Weights of a small mixture-of-experts language model, trained from scratch on English Wikipedia.
Experts: 32 SwiGLU neurons an expert, 8 picks a token, a softmax router.
Training: 309M tokens, 7071 steps.
Below are experts of layer 6 (counted from 0) of a mixture-of-experts language model. Rows are named router (the router's row for the expert) and show model dimensions 0-95. Each number is 128 + 24 x the weight over its row's rms, rounded and kept within 0 to 255. Numbers have three digits each.
After each expert's rows: a language model's description of what the expert responds to. This comes from a sample of Wikipedia text that the model never trained on.

# expert 33
router:128134129106166142142182163105152114143155119141171129151110101101130101117114104103121099144119101181097169115156105171144139131165107114135158128087110150149101099161125106084132095148103134161123133144132129144119154137109133122147167082179137110147094128157127129150101152120124101154
What it handles: Word-start t or T tokens and the piece right after an initial T or t, as in tongue, tends, Training, Tokyo, Tawstock.

# expert 14
router:163116118108138143073132153111146137161113114132143101094164116088121123130121117110110111121099091136143139104173142092107090144102105128124111146099137131086118104143114128174156085112150148168121176077145130117146147152084146117175118104115095130164118160136107142117140097097137134146
What it handles: Nouns for groups of people or populations, often after percentages in census text, such as Romanians, people, women, members, those, who.

# expert 42
router:152165106134132142087094135123130130170088168132150110115115122132118120126133117100163110176149111113169147128157116116141112089121114163092101137112149144148153165155103144165098100115156162106169117127122117127144130160126103118097118127080090115146128097108172105153141107172084134115
What it handles: Line breaks, pipes and divider rows in wiki tables, plus taxobox lines like Scientific classification and Kingdom: Animalia.

# expert 25
router:139103155090154175106114123089140118134130146155087149139097089123128103106115114104153099180085124136141145105118132178155134137101076102141140131106135152140141137118156131154132123164119144139140139146153127071146148135159094106142102101137132140146164099085079139128127149097117100148
What it handles: Single digits and Roman numerals as numbers, labels or first digits, as in Part 1, Level 3, Event 6, II, III, 2(000).

# expert 60
router:143137113130117162077135140121152109101116167158113125117102151095119091131132071109079101170109104094171131103142095115172097137106135157142112118139173163128139152136097143120095135092172141164133091105109106127166137157104127119146103135118119127162142138103152121123110147158114115122
What it handles: Table cells holding country codes, positions, results and headers after a pipe, such as | ARG, | DF, | Party, Success.

# expert 21
router:092146133138095118127144161098163102152134087161148157104134163105118099176139104100125140110115130152143083162142144153125140145121160137096107118126071136161115130091122103134144121138128135085092101114144159165109129143125100161127141113125075116111133098156163112147126168100154098146
What it handles: Second pieces of proper names right after a capital letter, often foreign places or taxa, as in Hymenoptera, Talmud, Saska, Alaskan, Newfoundland.

# expert 9
router:173153105098142169143112139116160087130143115149100109167108101130110141110090120122121129095114092158165168135140135128115157106099090158093158070114154112135161122146072131120139145133159127118101173099126118122128144145135109153120136104142136127158117156152132088119091110092102119152
What it handles: Middle-of-word pieces, especially os, ov, oz, es, inside longer words and names, as in Composer, Chromosome, Deposit, Minos.

# expert 19
router:112118137110101118168153120128170130111067083160115173131158102151099123101129099084143117113147186129077148087163157133109165105106120096111133096135136163137126129138171135116094087161136113114100123116153105123146130132111145132141116148126107129149125122134161117152103133173132146122
What it handles: Single capital letters beginning a proper noun or acronym after a space, as in A(jax), N(ASCAR), V(ickers), often after by, of, from.

# expert 48
router:151119099090098146114130144147171097131138105161136106161096110093158100118159098086134092122118082156163142094163126133119121129112133161139147127082156113167149129146087156131093117139140143120125154110152108129141150161134113100135137087106110109171113127137106129164140109097135099177
What it handles: Line breaks and table pipes, plus month-date phrases and scattered words like war, U.S. and met in prose.

# expert 1
router:163110091085103144104130148160161102122139111164128110159094119111132108104161088096113090111122093147156154105155121135109129116108128160128163132087168113176158121151091148141104112144155165136129128122144120119143154162126112093142127091110112112154108133133106120168137107102130091177
What it handles: Word-initial stems like art, post, res, conserv, enl in prose and credit lists, plus cells and digits inside stat tables.

# expert 2
router:123124096104109107129094146138132115133108115103169093075165135158109112125127102131108115117087165100153084111148138082117123129112137141127134090098130153147120145137109132162164168094116164108146118087090141170153157118104121114127145086122109131088082124112091133125149133111132152167
What it handles: Adjectives of nationality, ethnicity or field and their suffixes, such as German, political, racial, Lithuanian, military, before nouns like government.

# expert 11
router:169093113131168165127130138137127091164164124058102124154115117102117121132136123163159146108086126150134154120137136125136102138105124125117146163126152158141102148116133170092160155141069139146163113082095126110126149136147079132129121162115099157134102101156142130136130100096133117157
What it handles: Verb, adverb and plural endings completing a word, such as -ate in compensate, -ized, -ly, -es, -ed.

# expert 15
router:178103139159135113114123093116112149130156175095155079107123082120152141119147152092167096103158115122143119102142167138119105092125093138138118099116160109136140146135150135156102160142154153134156102107143118114122134129128176106154130091112117135131117123078108112081103117162167120158
What it handles: Commas, often fused to a word ending (s, ing, es), plus and, in and semicolons that join clauses or list items.

# expert 41
router:157109101130128144143123141134142090155147099142120072149123122102127101112141123096138091083114129152115084144131122134119100145113081132119139115105152111154109130135109112097077143159166113117106146120143109148161134110174100121127125135070081148150149137147109106177134099117155074148
What it handles: Short inner fragments of longer words and names, like r in Magistrate, ud in alluded, urg in urged, ic, ol.

# expert 3
router:157145102088104148128132161126163094123125128148102172153134133139106101101164089094091111187109143139133133094149135124164137095094076118093083119142178164129138152095121130124106098162141139136137140146137139135136158135160121097146139097120119134159154132116137165137155107154120114156
What it handles: Capital letters and short uppercase pieces inside abbreviations, codes and designations, such as asteroid names (2005 EH), ECFR, US, NY.

# expert 38
router:105126196111088131147153109160146089111070101143127103107140110108128140109134116099116138112186099166098143110153159167084161113118152084128148128121145100145135134154140152153115130165125096137118137118112136155161149113095160111145133105106092103138137156157107111134112116149150128125
What it handles: First letters or syllables of capitalized names that open a paragraph, title or list item, such as L in Llewelyn, Mc, H in Harriet.

# expert 36
router:182124107118137154123120139111120083144148117046102091083110116171087106100105126139128112102097134157129105115114113102112111141172089109158137145137124163144132138100111143121127117115101160107162150079100142125159168110093103143121128098126148147121109122114104141139135098144138125150
What it handles: Derivational suffixes ending adjectives and abstract nouns in technical or academic prose, such as -atic, -ical, -ative, -ization.

# expert 31
router:165106108086108132102129150153145084116134094167125106154099131107134115107165096095121098128130095152166164110156111146106113128112113150144160139080154115167156132144099163132116107149151152125146130114167105125147144166120115093143126095105099111163113128122110111172129105094140101168
What it handles: First digits in table cells, especially rank or position numbers opening a row, plus medal cells like | Bronze and words like particular.

# expert 61
router:137090113131122133111153097138160124147138118172159102147125153129112092094140098096127107149118098112163122088180130101139103104155107160093157126114130137114167132165098136110107093152152180134155145090119094125138154161126097110119099111099148155164105121102126105149123114116105089138
What it handles: Vertical-bar cell separators ending or joining wiki table cells, often after numbers or percentages, plus header cells like | Notes |.

# expert 6
router:148137114113178155113140125163137119102139161131132120134094139116140080156080151129110106094086141122148127112149119094155124163137087100138159125118108153111142112109107164111132108184084132114146134104074164135122150147131090093075114105154086130116127128110111138124148126152099124159
What it handles: Words and word endings inside capitalized titles of awards, songs, films and publications, such as Best, Award, Love, Ed-iting.

# expert 37
router:117146172149122112131175097129170146089136115175120099127119116153139138115127116105143103106146112171143109085156149141130162090072144159128108110088139182130151128145124134122115101129160151118153159107164110168155151141120109113151119114120109100126104095118119108098115154113181138147
What it handles: A comma or bar fused with the capital letter opening the next name in lists of places or people, as in Rock, P(aper), Logan, S(herman).

# expert 56
router:099115123101154120159141138116171089118129109181118174127134118090153119108113140108068089134137103103129151121140117093175139085100086148111122113131118118116114123135121169132157087120152143181138144119140146124145155114093159112132142126158139117149136105155129098143090129165113166159
What it handles: Word pieces that follow a lone capital initial, especially N, K, W or S, in names and table cells, such as N-ote, N-ut-ana, M-ade.